config.toml
n_layer = 8
d_model = 256
n_experts = 48
experts_per_token = 2
d_expert = 192
d_shared_expert = 0
activation = "swiglu"
moe_layers = [0, 1, 2, 3, 4, 5, 6, 7]
router_score = "softmax"
normalize_top_k = true
routed_scale = 1.5
balance_loss = 0.00324
balance_bias = false
router_z_loss = 0.001
n_groups = 4
groups_per_token = 3
init_std_router = 0.0158
lr_router = 0.000463
n_head = 4
n_kv_head = 4
head_dim = 64
vocab_size = 32768
norm = "rmsnorm"
norm_place = "pre"
norm_eps = 1e-06
positions = "rope"
rope_base = 18400.0
rope_fraction = 1.0
qk_norm = false
attn_scale = 0.125
tie_embeddings = false
parallel_block = false
init = "trunc"
init_std_qkv = 0.0299
init_std_o = 0.0371
init_std_up = 0.0428
init_std_down = 0.0428
optimizer = "soap_variant"
lr = 0.00591
weight_decay = 0.0
lr_head = 0.00843
grad_clip = 0.5
warmup_steps = 200
schedule = "wsd"
decay_fraction = 1.0
decay_shape = "linear"
final_lr_fraction = 0.0
batch_tokens = 131072
seq_len = 1024
doc_mask = true
train_tokens = 697400000
steps = 5321
dataset = "wikipedia_en"
Below are experts of layer 3 (counted from 0) of a mixture-of-experts language model. Rows are named router (the router's row for the expert), gate (a neuron's input weights, with its number), up (a neuron's input weights, with its number), down (a neuron's output weights, with its number) and show model dimensions 0-255. Each number is 500 + 50 x the weight over its row's rms, rounded and kept within 0 to 999. Numbers have three digits each.
Before each expert's rows: a language model's description of what the expert responds to; "raises" lists some tokens whose logits its average output raises strongly, later layers aside. This comes from a sample of Wikipedia text that the model never trained on.

# expert 7
It responds to: Name-initial word pieces. First pieces of split proper names, mostly foreign personal or team names in lists and tables, e.g. Balt(ić), Domin(ik), Georg(ina).
raises: "eland", "aly", "dington"
router:458464454382606494495469419523589524429520461550561532503525505398509420496532521561446516441478452431542512576476571465464492561467533520509525497465478475511523435599586501579456565504496508498481545575419590551440457482542558574477546586468513438479410486464571472526480559449558556381464474452426457545526535582499506485555508543504483483436489515528407471544472543500446434478520540509445568540556510479582539469480542436440549487557537407523488485515527406428483465400409614567479598533454412488467502517586510397589516561481554480545484477524524479591473413512457513512529522455428523512536508587457458483514489522483468498506470512483498616410473571517443460421550463504523525530591531495499507525505592522436437530434473447505512445388535469530535473539502626
gate0:516539499468556522531421400564396407494456422500522490392531433462475434487466525444461508545365546545581526500575505505477526384509413461574448472557502485497489597489483593550454528530577465505524592492515501422461514574486507541568452620398527531449496529616393570566556490448516556548555463520485492469401455506525513492594420493501500477609497524507514470472512547512415396537582441445505463525470498497529447563458421541507477520494490454531513468403451465485485542439520501509540474528379506543557482460588497592499483496503521400564484508542382544474527439488626500492539555526428498536440515439546502536525523551528407466445476459489480500507478517441574425567491586525478503473547538471531478471485542474477504562471403470455493544500573531568562515501538489
up0:482501458575491489548443492573388459540537522397525522528487454482534499457502585478415481587537455496539465493572439455477523385510580472493476531449470461561433450394432481472543420411567507496480457427492405494536517588437530479436462461469450447501588557517512475462470541412467519503557472487512533425445463517511493501400582393562437592595454456541534513512493485495510574470545569465483511506434462460476425569488544472547540478474538444413565508487618558530510487489523579562445423463467524535498574593555539437496570521512503448523444411506480505516418464479478543527551583581496501457483545396479506503567471545644495537548453515568522511458445543538419520437491598528529415462471498445524460512417486462429467517521397488483613528546512507420505538524515491
down0:541413522474457464581482482540507553465533451501520478487555440450543486457443495534427455521463521538546485596424496411458497451575472462530470492483420450588561479518441428502438468556509486515516509519549479485461612445544524583518484523447495548506363472412374474532449520533573452495467505482494484477450435569438538489455485510464581435523449562462479517529568472496507466534413529522497396499526560501354511493491526438558520511467500439605488509636473388510490436499465468393569488529461516566489496435555435572524545593514513519467436534466467488461512447514384546537517386447488507514567609486522488565596472586516458611492493530500411545606525437565456558547536528525572474534474484473419482443495451506453481516473514480539535485366484506453447470516463543
gate1:544521541545493552491464510500438595599526444607582476567510526503475498458470521423454564479522452440444485492524521519629513539424541517485490483489493533586475415534527525573515481486463444453466500602537568424475425413526454603468494505502529534448530490507520476598391493410548454555490528446452598527516507542446537433557441546437585448419491550513543472489429568535446478518462520478559531597532449533489552531416457534473482541616408490463454489538457526605516425584488449528573479475490555597518465421472491458568452548423457511472483552556507470518469507486506572551573497462416456466494454474440529500513487520467568492500482567561497504377448403515561594511491489546488480426554503482447457522523516532398493546543592464567557532627474498502461556405541471
up1:466505475425531473509486541571490509523462433549460495461478489572468480451447541461551441441554578539433530542507583535324518529538497586441484443507464380498455575543575510566408508543527531510537444516508484429469551475546465510486568466530516531492508396546545664482564505537590510503484512514470504508510522597489543603538491574540482431376505470500485593504528486502545525534510494509487482451559486515377476532497520602539624554504540432524503514511491542527466492386468547557425530433496516529535506521492542486544449408462504486504542588510596480500483578470599524505447463461515539599523510469547586494544484464507471480497458502575625506466390526498575555462475587605382590496475499516429452415455466575465475478507524515582500538504494543531521460516519501
down1:548486477483569500449557485507539542454519482481500476446473430502476546461535467452533500441578509459463415474548456468552503538485513493438505444553431446564461533555570476487522578449517546538513570514455432489443469491506439569447505521503474489469431514531602529500568492593519511525438444571469469518466538517527537568489456513534528492453422533552424538574552496552407511584473543514589473517530505451467453523512493572463540492520530472546496545474530519521525453528506515556445505457555481429494529453449420547466431643544544471385536624468570603487531563565519630453488495474582409468519438632448568475596440478617495531439472524537449495537419453588556513483416474510402467578562563569545457449416619476402479481458461392453577513540505528541521487459482520
gate2:548483544464507475427542455483530525466561431507397509470511576464444626425533586430566627464534384573427588532470592477450477520541450539490581559471461468545501551566537575527473564545504481476396497616472383491530576518512513489401579464562533433457456461487471599552473495459531514481414506493556542533512521567496461594565486551581497578495439544572481437544503513610400481472493562585480551539467488527518498448539486457579561474488476550583456553513534546525524476507498515504516454487520536553456530589506516464506588561511543537466561511457450503517498486446459479483596416512445501492596583508434493394506530509460477508410455547457523558462521532481604448497508427468501463459530536515452577523515513526547508470446627544443561445505481523494468458510562484
up2:504468508435568500496470493546397449511466434455582553525463530463529473537534533438495498473393461535566466437573518562539537565465498493434465496558526610522465526523478428520446459602452540562508523433482502473573558492479466363554569490462452465504502439494471508503612522506555485502533518492493565544502625469590501497526475555412586541562485547464453521598492465512510490494562572416507492502543470504545462449433544604573475526429488614388465548529446446444512500474522413597434464558439519448555545523501499527479518546494530453439478511531435402504481443649537557595538561506470520455493492546516428502563516479559531424632482515485440565493587545468476525508541485450539530601497596510436548517466531546475459419562480409550556472498531506469449544425503505
down2:516447496536485540559460564457406440545551515519498503501518492546498465559507591490565525434453534516578445569446441433481460507514504474375484476592453550456516536488448516440549477461546447508446507542429400504452499493393594538420540440514542534517435504566523474467497523478561567594532494494472524364482457537477517451542492398532563382522503473475554459422454493547446506475520515561459435491523539461442458502609490399606442543609515506502546501487449488469512556502462555515477483563572374406425474510502528430548544482489543492466492427445547539366534484413370511503488563600526502478508513470540603544452499532499491436448622418559473470555519524525589499533498491457487498492480492503477533567492445538506555427529547399497524511534534501463477528596486418
gate3:588435453503498497472628474564506518474556526495586548410540455432424540438547517544566462503585535493454602504454560539567434590468538590447511603436434525439461465477427520518500491553615514518597483549495459439520489497486541483515467488504528500498624553488440419452447530566485540505561495588578449510457507516550490486467565448523535553417442486486470500550531528458525489452384358520565497556599463470539455566533510606386547591501540455576579547515443529515601488463430576560479471500478434554549549556452472546476518506592482536492479473529517529554622495478483442442540456523497573560533445524506542526497486437555437436414542442463554554520495536443463524458465478518567468504513559564510460420547523464468518519537484484565495458478468415561512475494524482
up3:529372413568484545540525484472438457447588512545621483499507538514466479513516533482559559519514442479521593491509515539519557504426530446558455468474542525428490457486483517438483415426528565564630410474437504553461422459415568432568604530521576493487567520522469492422494483490430434471549571553572459519468565504523390591460544590496496445473455504510473451456512460380475530492475509501511538477500595556541601530589447568498500522528521447558446492439520502512556443497442518562451537423547485560473481527439422525503486526558561535540482519439486546503541500438377535350611517591409502576548472484568516504556460512537523532401547534462530501540520554508511476496501519496405459493426503403446488540542542539516557459523473439481563483440505475588481500492529454
down3:517496559538437541492496482513505565544496550440430454552424450485526389505528503423510535537527547519525466507545431503461561516447455421567517460503567594440506494482511484561530535548529525487541530541496552468500438514516477483426405497594533535529503485608510483534486514577552574579428405506469496534418443539472482469538456519645572470511495486407433513496509527514552468562427543487442478459475599485464484642543513528457530452482540483509478510496451496481471447529433446392452477466473539526554387397486509442454514527536420532525480472405522551544548507513568435494516435586570497532437517533497533476431516531599442472566413464541553473453510457591523521545462424529568489509583485440548510512458486490463469493641412452662439435520599578452493581507512506
gate4:594461515517484456493566486475532513456511476593550456427445429514503534470454520507515536461455543490536530486511533491419470550471536547403590529502562421476391473509510602508595559503514510458480510463495546528563477521503506546577499503515510501494552549458458531450558498440409427424532484473582557548541411404469574494483458528504486511438404522500357509528566493576556506444469578458509606477560517470523533529457537495587400416492462511449549494551553456567506443525556546559431455449541512484495515518606446539501611377512594604560459446543554417526533506415500533414482552555389468541582513489469484467563467504418421490582471442461466538404445549474504547524447483470495438501480506476529502550538596514509447492484387495452486404488531531587519488488475477
up4:497530496617421507537439462569453500515444462482481511513462486468501564524442522458450612511524605457481477376441483385431502518543526465521509567494580553522522430505485432524462525427514565584434539471485546532444461487469525485506445479412598473477398451462529451538536548543553534485499486555517518567550425528529453509425509526543471487490514522439559509599388524455496492533516474546462494517521470481403593548513542604501599502517452612546435499460510465458488480484478525519553455461417478496525489434538495461480399522525462457496391540380392537495498513425479509458497528474529599520527486552397525435427492610425603450476519497518490453461477503412505460478460470494544556520449548448490459488529535576385505584522508504522557541608389530513460478604443475
down4:523466439442544505511476609482489570509470457508575572593546384491530438460520445523609470499476471573545520573489600584516537561498431545480475452485510482522481533424491440560423442584464495437513473523511455460529499601441531538506550495435482525460539511563484468521572487568477480471459506383509486447588462550450521479531461552471542588501524462515486552471516407484444547538498489570441564527403581597540553436434406499495392514490498521537522514546356560435515474435581520475452512499526569549518496543455481519453438540513514537490536564547534420490546489466513414591533478569586487485503504462508422495594444541404480488560596631449480481506560458422484431485470589543474521529517450493456419485448546426562535462562525506495505526475579449456457450492493599
gate5:599501528454472411463507487609515668425532506556454507468515468465507440506481583524556577474423467604488489480585416503444538550503477551483506535473490494525488530543417482530542398447473477457498511519432520592504469512483496553469569468513497532479572498519521492517499571519473470530515476516482440537446442495564516498534521562525511479367487535567455533594488413450503424447534539473573484477563408465420602397588521501483543428452441474555446495557470472605440424593475509489544473552362487515446575592509480455482492476493571465475446483434449562494447456472458505486469482440558426515556519550501436497473468397543580519472448589552469536474408567451493426434510460487476535470469509504550511494516557534472567519436420571527486452444465567583521566408545552
up5:556551499447437396503492434447485632529522507572489493483512513483528433473360502495418564476510487472362472502521419453532524557545441545479546564514534529497420517404454476461429461457557501462374451470475477500552523453507481505461554435597493475447521430498583506499485504457451492476551420544460400526516471485481501492495576538428636599462486519492442453509568519488481475499461531522528508457616410513559630518498428510457522471513498493542439496540490504565536522487621621460523441601415602576484521502557487561426501515507513557464490502463542463465492442495506585491517569519505485459442462453484537584504389507481526548512518527493418462526467512473584552593523493504421496494488452504504485507499484435443411493446476519509535353508529608460495530479519415
down5:506511469578507598564536545540530462480420461516526529514434524467460451425525531537511490467433568461523497459408381526544474469493679542418458445517549504510483508617504521502465554446538536588559449517476518467532535488555522498525524484499502446479540530541472519419530538541544515541509599442468472498549627563482488534486539480406423508582484515551534533518515590521506535443516446361450566530530552446489459433520536581542574492472568571425615490471438417433446397411479505598513537507556406450461473609463433582468472493462503477427417464490506465486441511515469484509488502526473547559556527528517576575508531507526451498513480423461577479490523454524461508512501570460560609593567537523461575464533534526532519461458448510403574543608499485495484465555465480
gate6:500493486555494572539647536544530492518449427521536530448510438448518433521451502549438424584503492392475497476455551459475500518547549536521565558501531397413569548505571467551414503593627481466563573496412491578535443542484462525481587458540494637453499492530483481504545617477563570434378509512547483520502489496463496469582542489503504467481456462558450452473543456525494535513515446547488512477497542428544537517465560431459523625507576529471519501423513573535520437453438526476584509575519547559534524401494463574459563475507531476524472440484418485485493495523606484480500460397589647614476455489523435527404495544514582492553479524447498450459500486564423498524532586480465520466499482531503428613522551519544501487529480458521525505509550571459465431486478573
up6:458592536545540484515343494485461489646558488520443509499459493520523518547544536486502491492507598444547501429480477491555439468412538426560492488431466478571475514528440552483479420525365546492553524453524482489400576558475593505541551397513519443536504469507474514429491401576528519463380459511569445422471525541440527456478502501518445506527454576465490480469570596528528388506526481584545448546557471506471564460496565563589400471383510516514486505445516560426422493557493479523473480528530478604424456595467580554490471488477524430533525497466544482506471543476535498417480494592511480511487465409477553430459572552547410485527603533516460478421514477554664491482445513514518530472462491503538506516497540470536448464436481454446535458448521518475508536612479529
down6:428419439488536450513435377503573515460507565479482596595525511491509492498460459533482571507539464458482511512512512521556557427481478440424465488458477472630482539533469509495504505541493463558438432490462552497509460562476532478494507548532382450434510551563551497485582470452470638440555548521488548491522502463549541552415547510507601607501525588428515525535422609477432495491420530472541498420491468463543410591488463437526485499423428581480506574506559532501542446485530513472499557496497487494603472534444425505466498435483463489535572463551554481602474479494492445556505579565495437466467437647527540425513515487441519490474482547634454489466491505523452413500555545590534616462520536464417511421529508524441393535481576469480527429489470577453575536537527499
gate7:462548430567566468514480486535637548567503491484472516497543648501478523510514551543465420521517431443600579516422596430515497452521544577542480525422424586418533455541469482565462511514534406457563479458526556538483503415472498467498507505492337452563540478449507398542481489433528495488429469493523511589559476516486488549494498567535487464470528545529394538549484459511562433539556436490463501440495598475487559454430464549552438535525552518543534502513515559489500497413456481521478526559464343511457491508423516569509508571428430543475566487627450437534511487396597534509458537441553580466530534458419534484517544407449393486528494465473539413532546520588474493525483490481469430449429546523575556427481507538534531561458524487500422540516497456494512511475515464
up7:473582495461471504488426502512500465515509494464489508506497445610447554517518493535614476467485492453471489560554465514519454429482531497466496481466486317487392580521511514435456383492493587509588460408377503441535489584516517583421494566438423529479528469511566514557467522573555663493573465576493493498466481457533453476493453466433498509553486450535516516523555450571459492502539485627544472422401509520447499586482482494545453414526513526519561552488551537516487461486442499481526547472488519525423481489417499505440498535507461484493520465568437498458563544444509418507413459527496549480531544454501528500585377484402492495432468417477476459587578448558490493550534561461467577545424526544592509603533422465598497486541606486470507534522490466416482501479510586
down7:554524472467525540517521510458520555493545536504529546503476444483450523439507512423564489478525544521508533483563461458504534539559504401487414529489481433572439446535566579483512480445401499524594433500516442409424458428520486428507463514493487524532439462520468449431538609422513460468445497490486558453467563477486540574545560450502594513524564497485456478484564543399450537449483571435445457425557541415500450492531558407582517577578498566494463450424420517534508425496422563506601450450505503461573386565538489554460514451557422566525552562440500483535601413459472521393555445550549427498444530456525468517509531516575453457504509445474496394523470440459540501499442506459597518471497574552486486574485590524440568462481586533549442442534485534487494386409419519
gate8:501495414526462481631577541497512588539461516511510498456361400481439413388519590485452517514458574465456542532469418457482500554521496423550520566578468446466494486452431454508532605596553493529511501456550479579576648497497554465523524464477541473473477535504446406534494532540419471499540458477428594460447493462549527445542536431517424513583423457509521519509481512501526483455507600508459486450593504535442523451503510596570481417557532426535420471459504582504452494459522472408474537562482449528539589487447482522529440519505526446478470447549502489467600516483526485587534539512531441569482506575557437452459550520447448465498576576432544474512465505528528439487570481555447454391441518501492535461530478516541495562522390501445487562438554539465561530505563389
up8:541560509460492409468494543482590468506495545510559553449446582519582483494511450543561506499437411562495429434558419486486524479539489555457505472415570500436494528496503422504478477538453504405456497475532511457458545500404443435558506503381430473496476564497537477466489519621480517475517474503546491451495511544486506432542602581471496454558554515467404468513495428471450504497350475542481496468462479489470497537611519452555480502517450423512555524463563476499515483459510535490432492526506549579537512477472507490493395576569509505524424567551590463494568404449496516544480529521583410529567394500409593605655540516542483458396520421554492548488483474371571486445437521457474562540575479516505545446556473405487616512530472536406497462494449491450492488507533515
down8:520473454499500580509588505550550554487521482438423553559488444417431457549527479542466502509492535562554551524535604467427513511508500373458557525527506557468572612574478509512513500496574524487612552504481587503434428522557491548455412558455502523455522519505531570560545458468493524582481494456466457485490495471598533454503451446476440571472490531425538470484523584488524571528525428471501454551573561546500450440526435545495517649500520537495444525463480574420536455535386454454413478428491458506537444411509455511545569493549512535518529432402412499484437569540502529498469495509503490482489488434492441441432428478417493516508564523349520455503559502511420475520488503590464517415531393549508375495410643517454519528473449500525471500433485560484495483447465416
gate9:544549519426499461613471572498565560509454530497446540498475458481452536583569501497423563460621517539412453504562427599442460534461508514423493402585567472489510588536471522382433586618478438518439429448483564560470503421478528515494535546497538462443467485407505515506553493491510421470473503461483527550467485501549480499559508484395570578529515483486527458521516507494439449463499481429468510501407537504474552520427552429521444495452605488459393563483474476509463594458463554478418575485503447447485589474466461539510552505616473495548500461532504539511591444473480542460444501451591508551554482490480435510517480482610465461399535385542533530493524621534461436455571567532480469501502479535473561498532502499582436546433486494483463406425391460480433509470491515
up9:496447477452478505491520460436600410494433486553519494547478432452390502555476502485601454490562593445629407450399451487391443523432575444422445558441485450479486499500488559515408474464470523585494547446473472445474576494476448547513431469515550485520534473528450558506440586480422495520572524553648436516494473487478545501503532496526494487477432417485468484515467504487560559479501454501525505477481543504511492484495454464562425582561477495454478467471501541488492473564483405490528420555534551513552499471463486405552470503523522440470543548499489441453615463511479450417511561542418603466552463450433470540411517552415429500506575538473609551491485526471480528436506444468552506323490476451559459414492469450477515487498546458465515534561505363519471481580566449
down9:361551476631516563513550463549470528455539488492552513436577521485572465516549470569472546568504493558426486550532479467467501500487534482544451474413531519512547491534521501457517475370481509536482590515555500548498456557507529537473448527518435349462645487581459434560533397497527499560489498428443571508507515548393476430463499523358530525570416563521500494490466499515508507492494538479505523486520412525479509472415496564479546434478480480492535453472565418424512535490412562532495556407343518466543487604537405478514510509526482452543525411530501507528516507445534504522482517527568474487459525542536548465589510539535508441428455508529474518503449450436484498602481531533461379584587532462484420540560444464451475536502428508491463525473585537460457423534390570
gate10:510469455566546491565601456494560497535477441584511588476563524466511484525562504522456512529567383409541497521532555487508550508523513469523458522492504529415443386522476501500533482487502518497383527513589606474398483506542485453496505515518548392477408529495459487487514487452503552401540574527494538506584394441500499446515510446525513486473549492546416568535537537523454443371461453514631590485535524438498547542501557488414505518504481527533546525500538366572584540461525514554433507510443431576542483594533499511568482558474561474554558512516485540496483504645577502434528503434545496512468517632535487574568464621493550475525492513448460602464508559438457567468539417567495475484509474448566488526505526472540447454456467374491501477486424451512436499445438524
up10:453457518506485422592537552425553517520553519475553463513433455508469519544563456535479517491451477569437564464465499567455515543505444527504450573548481548445554468518516534505489535475524454575508439402546410489539348523453556473445434405440400470639458404501443518501444488488456504387548499500442462561547537455551522495518542493562551474501488475569556477449532486607470489523545543434491579540542499477477544506453545519445502482477404583438446343585525550463444432536554483491479540534530474574400448561551490429463459477481444441532489545525461522551416478505534510618526549476480467568450574534536510386562472496407503556468459440487521455505469541453436472378515512564533499455484499429475484416554450392532544499516519496469482579585520541509461471494442456
down10:509544481572487483584505443458450555452487468542567420515552428407513523499493512528542549493494463507496452482461562501586416456489540544473446503478506429579442529450518513530586586498509492611539514511422440512532524486532509513466479569565538507428543462486448452399381426413554462498515545472408590531493575556544440520564490475503483565451434519539565523490445419458497439474445512448500451501454523581514525576590496435519450517527569474592582473595489432510519486442372471605545481477423437504516462564566518568544502422550537466444454421534515496476576534402505449484493477491485469515456460416524366443504573520462471541472592532442496589499517491533552569633425512464459513470544486451514486528498470426524526469461458496602428475422522472581532462498571493
gate11:550553526525439597587499432438576458488507482522495493540484479420542563494453464440482423466575442480506466511534388443598448521490514487556566545506536477443480406544509548345483427476513512520558466660436596535472560497534556461455462496456532549442594525450559522534574561472516522479402486481562498520484590537488455491609500555425438510519524461451595553543548581500415529518446425498506473542489491461593507498509430470563537464493530579435495377516576435510510489443555555583514551587450554464509551529544423519511520448521494450421531426618627499553424509494476525477530510528547527532491588461468519500516494509405520479513540429473483490482535456477425569554496470573386502480501481506534530483519533534441447466431470473526470515502428515441465501489440555
up11:573422436422555469448579529577548554491461465449514518525438506555417445457555505587452496506517462558528446509496573520508590436504526580522500433530548476563409527452534461471460561497521350531481508537533390507402462509562469520414523567530456563530530451461526516464515471452525485404644459550499477505513476550515402442514567523550531491422436480505439509556602485540518505488571428481456548483450427526443534500421463547573471430542547480462553569436497504476471465525456591485492535461502378515394559464476500478428509508413465511452509576603465558543542534569516559541478508568560532489519573495444470516522482483528554476398432478548537450530502533472468473412456477516433439505470495510496590624591450509515535477506467405521422481506457528508537436578434463
down11:431453565504498517492494541449471543560577537537504450541486517448551614478618431492525450456433471498533487570510444459493558497549554521525481461536480449572580559530466448475478476584412539527539439407450531529517523346575452526522454543421495483501452507540520447562573630468541489564488498475537602463500563510480588586463480531466497475567548467456628536486539477500501461560408521435544503531569429486477485528543484393504512538492455538455448508572492466556568517564528466568473513576520515537546457534542444453547530512470527466567502451445454428436483544531441582417403471466548502452474446429524431389595527490572478546512559510516524539514502399526473496465496563444464416485423399533485460500493588532550541484502502574414531530461466382492428485429506467
gate12:435552433515549471529487447530426527457336570441536497442571580434560536508459515565562559429514522474511477506481636520493517483527442458540464511367496470470528489466597462499498485393428581482513540520486532564425427533508437540429545532480413596589371493481543498491563522412445517521417454484560483463405436492454540501468549536548576507454474471540523554441495510496535441558531597465474486481494455460488441507480483527508571578394535450479506548499475457519469430459449543498554558472423429462532494440527442480469540541408416541484517518504539424499496512489483526510491564471513458529502555500474497450571495477522429516540556483529487500528451492486373598468549537460634462544524491486519456578586575457542511479511398421527466430482493500432474461600518588
up12:495392451510429512531374482484529483497486433497409488543439441483595538482486495479514572484551559501462466496547481483516543578508344469468552460597443413468537477524469462442470533471508481583477405464477516493483555588535495445529364551468429529543538520495443540610441466488488460493523495495504493530523561504507482547519479484495435548497490418509525546507463526514480540494437542456474471527507537470503538458506596545512391518505369546551423461480467495559522507575570497560528523479611433535515550472495427478466418431503407505495541534449479462444546426441429470463516451454564531431475417458517400418480494465432467503386489444488480518529581481486520484499556453430434574505554544477405456402533444548505498515593468550472486410536446492393472444460464355
down12:460564499525495486543471489429521548534529534452508531514492592497444536494432550467615561521468459574483493530408483593614562523384558511528523435502552462475532487385577425561507521518451490553494484536472513451582510511446510550492473519476515535496457455529491548478493518458457462465504471495508508575454488524511464517515516561533492604491563527379590490508493481502486514507534526489512518480564505435564527557520505550477487539542511472527490500430339437537456502601447478502510473491477482400458448407566455455533455382455478389513574466494578651492395555474517527479522605521416473550529370414594470494406473563448509480485443515530452581439480445555579442489477472474489547399392550502489446568601511541480538470522523550528543407433480465534504527524531479
gate13:552475488520476527510535554485512462520513479486498468508548541425551500575557449452414491482458469473444539499476467498433521529527490509518554497519545476528426447500477464466430439598441466491468517590495445448384509528475622501498495498387401540415465340498543488431547450541565458465414474536483561471512497481407501472501481491495521567450483471584478483496477587539486408566506467437534541587601473376469533489422542456476509525536521503489507451518456474462426515541455516533507577532530447477486418451417440502511526524544505452428456401474507542550501482391504547552474426505371571425518489539558478392586539517516522537366439528503497522468501515563496475481468542551412518514465576452527544658577472492548504421510518515552505575449452481506580554412592524
up13:478500503641470541519604463477563474456560515472528503431492475523593562414467435498513455545415520478503525505519491527533499526469486475530481492502544559533552584499523467573494556558482559488579432472572497555486533608526616481431493419565529535467542566461526509495541598443457510511515500527451568441425499482532496519486479523530435453569496594496543484480515413464630595530548513502441540443485558431463599423529435629528533551503560480498568438441614520501494527482593514488479487526510409502487574479487557490456497520583634559413544505537475468346631412461509452487529531479483480520529415513428479481512513448503482420596499480447466443468442407511471519527527565460464490538390524414485583502449463516467494529570502478412490494489521523499475504482525557
down13:418468477507586540492512556596470439401482572491504518507535505436493490491487489571526455486489524464483485518479394507453592520533470567590445485539481584590550540448494437526480558449464439416485510588458506563497439436424539560470511512545516493425461451514584535471538487478581538567523447459577585513600482499489581501462534510462532524416487543540504502504535532526497477425485437508509469417583460520534561492395510404508568494499548483517560508466471473494439470512589530514500559438486463442517407494588506527362487475543475514516552464475542514486431477550584485478516451456593534464551487493448508459527429483506494524376601530504561576508631520532542517459327511451439518515543532406583537585531495581469528433455435524553596475482450500506553402562537523
gate14:528463526417399540501493487535528552569487472571468505427524509541525462545528497523441501499472493577443536526499494495384556527393504538444602528546517554597477443503450508526510469607509523471386489511471546582541436422530541531515555532585525522448455538392426485482455508527428520535477518485628508424441396523496533503655525488549551493455530538557488467565502534399567453539428426491490598580479364413519533508538569539514537544528460564494485555528438418512469468469537522448594512437511437599615543501454568495589575551452545527523485423545429448524545497527480504567526479580416446467444430459530443436481537456495486498477435517489495537527488564484502485507498501489452498598466493523537593500535543602492515496514512411461500478466513540530475591551517463
up14:559449527574533525518473472482493596463395469568528461541482429515540426501481446615530518514518496426470487503481511502427495426493583541478551508455549476468386502484567510579589489508450362441476489509538535526436447429532500474474545524511568523487599493507418533554395438445441508459527513605425447565595494496506534446476545478513490610423558545469524511503457577538474534535508603528590535537563544519532574441464405598501496537520538509478411512488407492532583525554421514488527538451413508507548496445509464489447526450443547481524481507502472569552467424494549503411500482487480472560476403439425476484482561475511482510572417494569546345478445490404520453570543542555484491508508518453543467467425580472515453521473506600537516599573559499533504516406521530
down14:509525555453544602451483448537487584574591491496475452472410522566496423511502476459531478549448494542502485499498560401503545544459612569414472575490415450476534482575498419399444438549486584566516499532450524545481455525474481399505451595470461554522382480568498474479418488471497498482537520591507492441452521531626458520550472492479524566496585453434505455547446534556542511568546372444421573522494457513506495486460423441589595530582451468585482504488483491505485439470551460493534530538432565542470507503387508506405523503536505461434539484504443514495639465581523505563474414543546470471525445497481484441527483550516449494402453496457583516503506487448471481503591473551461479497536431465533536556513480520537505507605395576518615507596540513454464485484519465
gate15:548504558486516503447519538401546503471469406567601519451504448451489459504477428667470428425474482520461503509390495459534491458517569430463517550532564518574454528456562448478467454448573477533509464466558588415475516538545554519497549518394525514436405545486544522581475570457537558449575492506501531502502557519488434448483466440537484472413507502583453503515580439547474508497443541494474524491506461506548499522434477425472511457560452512501460440533516474585446531459412453668498526598472440406519420530508426438481556448414531526556449520569504536584565460463522501529535406582433504448474419428481442514560564558490506443477484526516461510517522481455526593508470496486513590546463604456541560446485534464584511454568484440536451502518438565491450506562603440
up15:503565486527598495446493514438481491471498453560556432570533538490473484494414562583468531489469456516498556522501435505518485589465546472655540498517543524548583483564475506492482540459506455509474527503525457472467437581493577441389518550449574529534498465469466570494413536524506474586572578516402519557486542501571632474488467514454464518404471356520441565534545392448417537499550460459531546449499483514542491501490551450518398515527523512517471583495601444587514573486446527544589550528464487480512394440533493478544441559568553440554527545546446517514474497480495484536498500566459510530586448424536553444468545468516568439608478533484417548565535388544457501500561525525440555566505462548445542480489501483495495583461529409551444562570517552444457424518397542
down15:491448453405439532366617430577459537508590577552540576570547539454523396584571562553527441514465452486482518493513461446428504535506450493464508459582548467472532528472497435442483424505455549498503502419443505543502444562474454553457459592536524548453540490460475498523546417515563540580519615540521503461560536545401485497461467523566483589571429612452496463473535558574543572505506516524559540437483485552482597549490506473477453467538535564517445555480488537460482517390478460438514489458532649502492516453549485465490498417491440473540437469540472414518453521550457484519585556602511472469473562500412564451500486474519390525409557489551515478520492518550425578465557451521509544438447479483493524543428453555518496503510463426453476559528469522494613565403497500
gate16:498460471519496459548495512469542547496531471537433407571564471511520544412465622510501510489502477407482464504468556480486508493430436534494473490501459508509564544458491492526486470576455513454556462399590493511527556467512588466484505515490534483508404528520517468529457552487496439460482571553595507525399520436522380507612456533441465477395587593553423513569496590578392556445427561481511409431406488468512488478395546492436469496427494524421481477534472465513553489431518551512470470507516527544446558543633526504451418519506490443502475517455557499453466418511545618428453507501513520516533497380418491484451376515542581497436537505520528577473578453509535543525593544560460460568505447377504524601542487488491429473501528467489475575465448451535484488578550547
up16:547510510397601463504541510491504495408459501587423616565472411592483463517450543514440463449498563431486455541553504517520511535559495497563474439511438543482415474533437545464544555513501546561576462426432551485553481446642437411496500479565519479489463610469542549487485426561476500452567388488550431502533497502566496488476498394407395447538513493527543512535493524519503453504511521532541524467472471495479461431466517462549564440646512463569417594545491546526345554554508517467493544500460488453477474490500507466396547446500488487549540518580512470540484482437538525462442474480478559507484482533533483500611574413506504534584467469562446488550527565520520508518475476512420599421475488368485491455540614480484534526498392546466430524535558563533458521540487476
down16:510461512470410573352560608374544494515532496518568526477468508489595495441465422481476482465474405515566518530453539611531437509485599501480427515497418451409466534500590536492449471499492503511487569538530469397514509465503602433514455594533483488482586531520589523523522488541530521528485522425542553467560530502602459567531539498573466501520530527538499491409547458512453485440579491484492478465533533452553489498523480494522393513566554410485614601493499483567549477578432504452455495497539495405536522465505511442451495522469498491489522568536485454458564449579417488469442494493437512474373548484484428509542451505460563562498508557422542372410429510519439543475490450504551519504584571623535404556483479518493527531485552490491501510552568423427522487458570440